Below are experts of layer 2 (counted from 0) of a mixture-of-experts language model. Rows are named router (the router's row for the expert), up (a neuron's input weights, with its number) and show model dimensions 0-223. Each number is 128 + 24 x the weight over its row's rms, rounded and kept within 0 to 255. Numbers have three digits each.
After each expert's rows: a language model's description of what the expert responds to. This comes from a sample of Wikipedia text that the model never trained on.

# expert 62
router:190100101164143167129124107115126112118090107121096133132079175134106122153150153114145059116161135139109108137170100157163121161151123136200122103132140180132156157110092106170191093154117119115124102100128146137094133118114111122118152126146137125135148136129107117134109171141114173107112076105134144087180130147113127122120130127141143144123135142132123137168140133121115122127128134106152141110107151128174105085089140125122131184109137131123151137160177147143116181135123181149143107115136107156114117112136128113098128119135098132145086101156136131086115175137140109098125131141126112120075118130132095124160101136118152081160109169127110104119135126128149136094120
up1:148131108118112165128158135090134145143163133116109104117125162140140119114148133167127092149142165107128140106125136105097148084120105134111089131158149190147141092147084068148114100088109124112126144113120115150160073139148105125099131121109124175147190129155091111146092148110101136099155128132131134131143117148145114150097123168106194122142145130101097129127109119135153127177083169122128120108111156093124151113138095165130085123154157105155154120138122120158128128115118118131161153114101114141093091155127099085141127122163121100144141086163115144105148088110132136105141125179170156141118065138117135140106143149068145119112134142136155127149140150132138132092131
What it handles: Name heads and verbs. Head nouns closing proper names and plot verbs, such as Witches, Scotland, World War, Creek, follows, continued, until.

# expert 33
router:188095132139128143146145106098123124125120102137085137124069184132072135138132154077146108082106125131124145154156120132137148147155165135133126098144121169150147139126138084157127116129100114106150126115141165113093127149154092165135151156155127157143151149124097114113152142161123107122100084086132148111134120128138153130139120104148117132156095142149148167135142151117120114151136134111140113117128170135146101119090117133114116154112146164117111100202134164104114186135116167148107135125124123135122154118083140130089087097153136140117082119118115114084118114080136100107137175136129116132096161104116132144110065140113145091184159117152138103135127096169155139132124
up3:092106097105109099173085143132160150109126153101094123148108159120093125125142129155105123081142162130099169108153119086168122144095146136096113108104125152106132124165138085130100177125126118135137131153153132083152149149144127124116150149132152113133120153111079119101066137140151116116124134124105127101124138141129145166128099141126108122139108137109133132098108110106151129149160142130091130113108120106135127103074176150062155121148101066108145161100174138080104111143114129131171116180131122132133153154100164114127126103171143134160084122124140134101148129135103156156150109104149135134128143104166129127142152107142138201109143099121156121170132135165127160129144
What it handles: Commas and foreign name pieces. Commas in running text and dates, plus inner pieces of foreign or club names, such as Sofia, Penafort, Athletic, Rovers.

# expert 48
router:162117117108156127127102157107116097101084100132084101117091163099092125140112120097124108129129118164117114090187125117158125167162134150156097110102176137162142133090134109166120128166173117135120152138118158126165138124134106137121125127150153168113136134115125126101089137115122130100097099083169123104158132112113129156160126106120127113164148155116148150151133107160144168107171121100152123096142177118145089106129154130143132182120163141147110105148118102146108135108113161132127151115168093094092196143139152128156107123120141115096094130145115125105094171116168147106170105092077085110133161122116118160105121110131126127144159138139119097109130150140140115144100
up1:130146094114134168093157155115122154145135119103080100120124151132160144115146092153112116119132122166163159100128146090093153172115096103165085149122166140121115104122117124101100113112113169097150133156134113119150126161125097151069145081075131133149115090119123131133147154119134145131164098124127084132106104143102078107109144180140167079128121131106179108157126100113141140146134132158111158130124165117126132090171075139129124138138177161117105112123120106186126135104154128110142156143102105129082098146133143115134163119133164127145147116142134165116178132125154123122140160087131136159137099143164127140134145145125133120122103143077169130126133172138130113094132
What it handles: Quantifiers and coordination. Conjunctions and quantity words like and, two, several, more, less, plus States and Kingdom after United, and pieces like paradise.

# expert 9
router:164110093158157134127148124086141122122100108151082114089098177135122107146149184084179115128106132166113076134157082151136097161184126119160122129133126149111135160121126063142165133135126119130127144101148169159090111115129114095162154133148149125151153125110112104101114146133098169151119089107132126095161089136138110138128169158128107127124136156112117144175118139097115148128111129078153131125101140123173110120073118129124121164119126167108098143179152149146125166117150163119112100148124117145096140145128144118112117099141120155120087119120135180072143136131146124090133145143113095116088127131152127148126110114135152090168105141109121135142140116105130161131149
up3:120159107130160121094130095158167114095114112107109099112124143138127162116096112163161107124101122140107187109151136122089093086129174161126125122132139141110135146101122091130143186104125132140094116101169108110138127158102051113116113162127100121163108147124145108108118153135107102114108141126104110113148115133126133098144094140158090143126118107132152119164133120161171144109143181112149142093100117118116084082155200168109140122161125132127126135138174124179076097140129164111144141119107117147119137141128132142144143160146109172160070106110116143123149105143103110141161119132160135143098146136111125117134141104110112162148141094122103171145134118119127173133157
What it handles: Proper-name head nouns. Final nouns closing institution and place names, such as Award, Cup, Airport, Oblast, Records, plus closing brackets and quotes.

# expert 53
router:167101133137166135126103125137106120127143105141100116123084182149104126108142159102143130132121091131147114150122108132144146169153102159112074137135129124140172172143121121117171119114181123175155153121099193087100114108116136156115098108136113139127097135105088079124095123106126097152121143113163104118168129074118150107121151102173131140115145200135136178148135142136144154127121116111142138138134163137123131082111120170176137145097136142158120091150159099089139162124103091159154105138137098142150175113108112123086108123116079142131099105116105135114124126093152131140122137124129117100105136125119135148141119122100128112130096140160137083115166165157133143103114
up0:101129114119103126136116080173125159135135106164123098118097138158126096122132106107127131138127162160112151085128158090154132098124128141115126157145162172132130103124144133132146141093121135145118166154117116122138134132137114130170081095086170111140119194077142100119132139121124142129108153162132066123106153165127153127093095158103178134073116158118106149119126110166158084072140124077161169134106157115142105120141138109131147084113145152147174104132126086146156104143103117135153140117123142105160117124113130113165122124134148107128107123133130133157136165136125120112108130092136177137111069148144124119174141145126145166100151117116124149127129126114126149060104
What it handles: Election tables, name pieces. Dashes and pipes in election and candidate tables, short surname pieces (Re-id, Co-e), and function words like a, the, been.

# expert 16
router:202071141130153151101162136104086158139106111119073138093091193115129107137147202134125138129145125124131134101159117110169146166161137152139121098121153140129151150107119101141115132123136133153151129162081179134129122109148099144152109139127090200134147130112115116138078164120110128113116095091160125084146159078116146116089124116134091134138116152128153157165139135140081110145110155128146152129106135121129102112127104109131148148145126152118097131165139123123121146140134130178140107095129147165105141109083137118115096124136109168115075135130114139104133125082132109139110134141164128127105123122129153115143082125103153105181142136120126097139148136159140130137120
up2:113159097122159093143096148145110155107151096106092113116117145159163096141118155111115084159184152156156100139134127162130170109123138130135112073114132148068150078133136148137119117132141173124100118148092149146164129141126118093122134083106099117119153079179153108099134130136149111135139128126105114114158135191134143141104111124168107166143119124112115152124096130107128148157083112128090137150143123142145142154104117098116117099165099166135150158143096103094130134138174145103128115197172125118125096140104156119128146136118098115123111150160137161155116111149092126101108113087113107126158082105154117101147143104135142162147125109141102176135121133119123127158120
What it handles: Mid-word fragments, commas. Inner word pieces of common words (he-alt-h, sh-ill-ings, grey-ho-und), commas, "of", "by", and ordinary verbs in running prose.

# expert 63
router:175113140136175121163132137144080169145087086154103110112086184131111122093122170146139129118115095129109139125160111147166147161122122132147116132096125136187127142110102111125152123123147124160192139137104131114152137122126129142118108137128113165125108147119091097141142118127125119080079136091145111103149157116119135128124171124138116152146128176162145138139106159135081111143131129102175130149130194136138127105102096087160130179114117174115132148161132135105118132115116151132142103053156131164134128151087154134103094125092114143128089141122119160085103113089146123096145156149125098102117130107110122127144132140104136132133125163139150108115141136168127145119074
up0:089126112092105090084118112153161146155126092138128105151119145156136101108144117139140156160106092131109144102113155117109145099110149108094145137173143129147143108127126112156158136137126173179116145145140129169139119167105128129154110143084185145129148192123131094161085160144118147119158137154134113124068152163123134132095120120119158151101112139087130132137105118092091099081152117110155158069097160106150113100123149128078132102167101120155153095139095154131117140131106161136117122096092141126137090104101114116103123112114137131147124128127115142171127118128132119154138140092125123146122138147140125095146102140171128190110180113133149140128120139127121141062140
What it handles: Adverbs and verb endings. Adverbs and quantity words such as able, approximately, quickly, almost, about, plus verb-ending pieces like n in grown.

# expert 26
router:186118133155141154118106119113109151115110080136099094138085163105132130113109168085092133129150119154120120131138108148135140160164124151175103114092155167122177144112119102153142146123161139166126103127132141153115128110148126099171120101135087141154103122107125084129100131151158118110117122084158106109148140124141174120119147153153096092119134191124131158152109157101093161114114154107158161108114158127158103067084103110146150142101145178152153114163151110117141169139115144114129152145154135153130156118096166156112104137136147148108051113104123142130122120116153128132150118118132104090116101135112118133132133146080122105126100144126130134114179161140149104117115
up0:126167111129122090105134117179131143117124145147118101162111142138106133124084105118119143143124137174101127136133179089078149162082120153089113127161164142173143119135112078145146170125146184157112126111182091147126112173094093176151084159102142121160098160135110112166118144139119165118098127130136094140098129129139131122136079130106106158059125142129164141125145125117109113137131103095122121106124163069123101133122153146083140104150129148142137127122154121119142127117114137126094128130114103110124098112088145168124100135180133151139109143143108107160128134158097110119134181132142103118140155118145117101133162136139139154118161089140140105126170122156144159114146
What it handles: Participles and infobox fields. Verbs after was/were such as released, found, appointed, infobox field words like Spouse, Preceded, plus odd name pieces like Lo-v-ro.

# expert 15
router:139154115153179150118090141124118172102087072165079112146077167115124103121113140132150130127155097144092108138144122107137094168173095167130085120116122135170155157102130129115155146084173124151145179102118140094115140124098113127120107153131111117142112126129098130155114119124167146143105116115170110124176150118134107092112120110130129160135146191108124186179111135099153147109143113099155160143152171125134156097133129135184149133097117129154138103142145092126133172084110154152113103138146109149114129105113109138107099122144122126107107127135124179119132143126186115134095116134107116143128117142113147120120141135076135141116103141120114161102138175141108148125138
up3:108169131129112091120105126134164139099087151109101134122105142088099158111133133159115115130134135137102170107140111129142100096101134139099118075138107122118096126131105106164140151163150136162131122104170128106127099150135115159105104133127181197118173184098111127131124127131133125142145135138114063120166194114164144140112105161109099140116118104094165103156157130094150102157134137119123113102126136121125136076107141136085177121137110093115110150117130142093134105121122152135156120178106135171106131151086124132136179113162144121107113098115150155145126133171104100157117109121159139130155143109141120077153128148112090148127166126143095144140121175152140145143117
What it handles: Infobox field labels. Field labels in infoboxes and tables, such as Turnout, Died, Phylum, Preceded, Time, plus mid-word pieces of foreign words like Histoire.

# expert 20
router:155140172141158162122150109108120152107110097152060111094058163097125132164151171137121158146152109107135130158176129132152130156122134158131090114116133146157154137093143085148102141118124121131117106118120169138110101105136118152135149160131149149130130126093139098092115166140114134143119086106138143089162120089091122119160132084131152148138117163131136147146128177150138134129114107101143142092095154100136131076132117140151134152126111174132097111162137142141135154159115144151163122110165073137081169098116124119117142106114133140113087124116112115086115121123129112123171148142128127093142185135100133150130110168115163136176140149140148087119140089136125117087123
up2:124133098138116133186084133117131115138124103131123085115124133122097110140127138142098139118100156158125091114116197114135111128124139147121134090112116113156125144118136134142086126174140150123063116097110133153138089112169131121090150090116117153066116103130109114162139109117126167132135141105138149101142107156086131135099112128162108132134147112102141147126088161152169148162137110130124152110108113162149145153098126137127133132112127184114180120129109111136184138156126118096151119169149107117092132111127109125161129157115154129102126128144118104143159121172110147043129079123149114129132134122182089128124142137115148161139184133149097183117084128147116105142143
What it handles: Name and table fragments. Inner pieces of foreign personal names plus pipes and commas in sports tables, such as Rombo-li, Seba-st-ian, at-ba-ts.

# expert 18
router:153129124131160113158123115144117133079100118121116106141095180093090134144115126143154095171115129141153114178153123113153138142180156131188098113121137140137095170111106116092129142157148118137159129121109148125100102140113112149116138102154130164156130128100115107101137161141172149135097102096138113116160127126154125146150138137099131144117141147111152159113120104121126153120129156076143134146112164147148112092096124157172140156107144118165113110190169091130117135123126175155108096120182133140082167098112135137105106152134124122112093119165074141078076144125145143147095111132148099126092091112126150147146105093131123099131130125162164095130161132155140120112096
up2:119136133132191188161075095127110117142136119100128112114127135132119091160146152113115149143149139142126112115069141142142163129107166126112110128111116140186149093129108154106098122171126131114119100141077144117144114203098148124102135118102114133118087117106146127137130138137116176143134167099123150120149164142105106129110093114116130112127133135125166153131094109119181119115131111133093149144084103115131135161084142133119139097120118147157172147175107101153153093128104119102157084161164113149112119101109098152170105156125144110094123120160130123119134153161074128119132127098098108145152132138172125148109155121145138150109117099120113173118097160152111078129148
What it handles: Word-middle pieces, sports finals. Middle pieces after prefixes like un-, as in unopposed and unfortunate, plus sports words such as final, playoffs, classification, in season reports.

# expert 43
router:164101117150174128167134158167113141123114096129119116139092190123078096105119163124109136116137122177115104159162114127174135129167098133171117122141168162152127143116106095151124166082171161120134155122117125135130129113138105135099104111139126158136138138121110119134086151115142104085089148090162107106165151102133116137118129108134135129154137151163167164148132146146141140100110145094167156092120180143129099123128126144164156160121128155172103132167102114134123129086085119136138089086150094119095133130126125153125093120074090136136114143125103150150108118078125124130134135117123108085126111134112174134141113110105126141173134123162131114092100128169148136088127
up1:140181086110115128140166119131152160159145112100124119135117151149080136107160126112105122110097155131171143099121094101077093124103118109122123112157132167152107124134151075163119109134140142095112151096130141120165115170134144170105117104084141154161096114148092106107151113121117145130119130090153155143146136164154107150122137182106121109135123132164140123151120106132150137125137125163077121134108148132120109124112091135106141132123152107153108153131116112141135176109154130111124156129111108157139103159110147138108166113170144125126126120089131152088138084116155122136146148132126142142174062139108142168060109123119101164165086126094149118113101155104159147075157
What it handles: Suffixes and by. The word by after verbs, and noun or adjective suffixes such as -ations, -ative, -ing, -ers completing words like recommendations, investigative.

# expert 51
router:159141126120137137115135126111078154115080091161082121087069160091147109115113147118171127146138099177117121132186112115139128149162134152155115112127134141169108168091124074161137154124114105140132104145108151165138105102130119126135111156151109157115151121115121089142090111154139137141088122084144105119198126113112104133143146142106124125121112167122160154137112158122108139114106137113160135152117139152155117078131124089191143182108136138153148122154141119148092166121120142134113157136163139171143153117129122131116102167128185137113081120126134146085115162100158111131106115148131114104105149105123105104109148135119134092173124137098120125098167145148137116143145
up2:169144103128154160173127118109142128125149082110126062125120111133153114132131152101118106156173114129075084117131170119150159110123124098090122103097129147117161085120128159148142126170114167114094138114066144117141106173132122130120150119108106143113123106080146105131123140102131156115139152147104149121111124138094149123100124077165106117138174138138142160125108154111138160121094127134120169130119127163137144134125108133119105134127144164106183152151125087129126129121174106100145127121147142157133124100084135101121114175121142141121144160181132118150139115164104118085097126047127107143168065117128125142169148110162131115145146114147128131160109144123120096139118
What it handles: Infobox keys, heading pieces. Infobox keys such as Coordinates, Genre, Born, Spouse, plus pieces inside section headings like Governors and Governance.

# expert 55
router:157142099126186087122130133098086186089079091141084079140085161088105126121122136127144118141141136144158119156154096143126120178218131152138124081116119124133145144133132096124156180114137137117132122124106132159125119094119124097108121150167167170139136131109139125114103154145158128149074098111143120103139162117122105146132170137112142122118132174125108169163115163157124170095136129099133154112114160118148136087133164113125182176106136122141110116170140096137123131133107157156094127121163111119097138125155153130131104126150135154110094107124095138102116151102165138125153090133110111114105122120131132130090130136122125143133133152106135130120149151144131113072129
up5:137137106127143096153121146137131159137095117122091074109106114121146204065109146143141112118129142200103120138141111133095153095108151123144144143151101129109142130113122101145167124121081068153101131142145123161125120090181161132143099119150148113129145161138157130149130139132147155154108047144108134125144124101122151122131136185153151061096132132086173138103152172140119109136133067093118130102097114125171122130126149145105107120103102134114100148124179140150130126093120121153145140128143116139121163097123145082104143152175126134128112176100115132128135100113133097144134109124123134103140109146138143138128141120125139142137131144090098137132075121114133112124144
What it handles: Heading equals, codes. Repeated equals signs in section headings, country codes like CZE, and name pieces such as ISIL, Gor-z-ów, inter-ti-tles.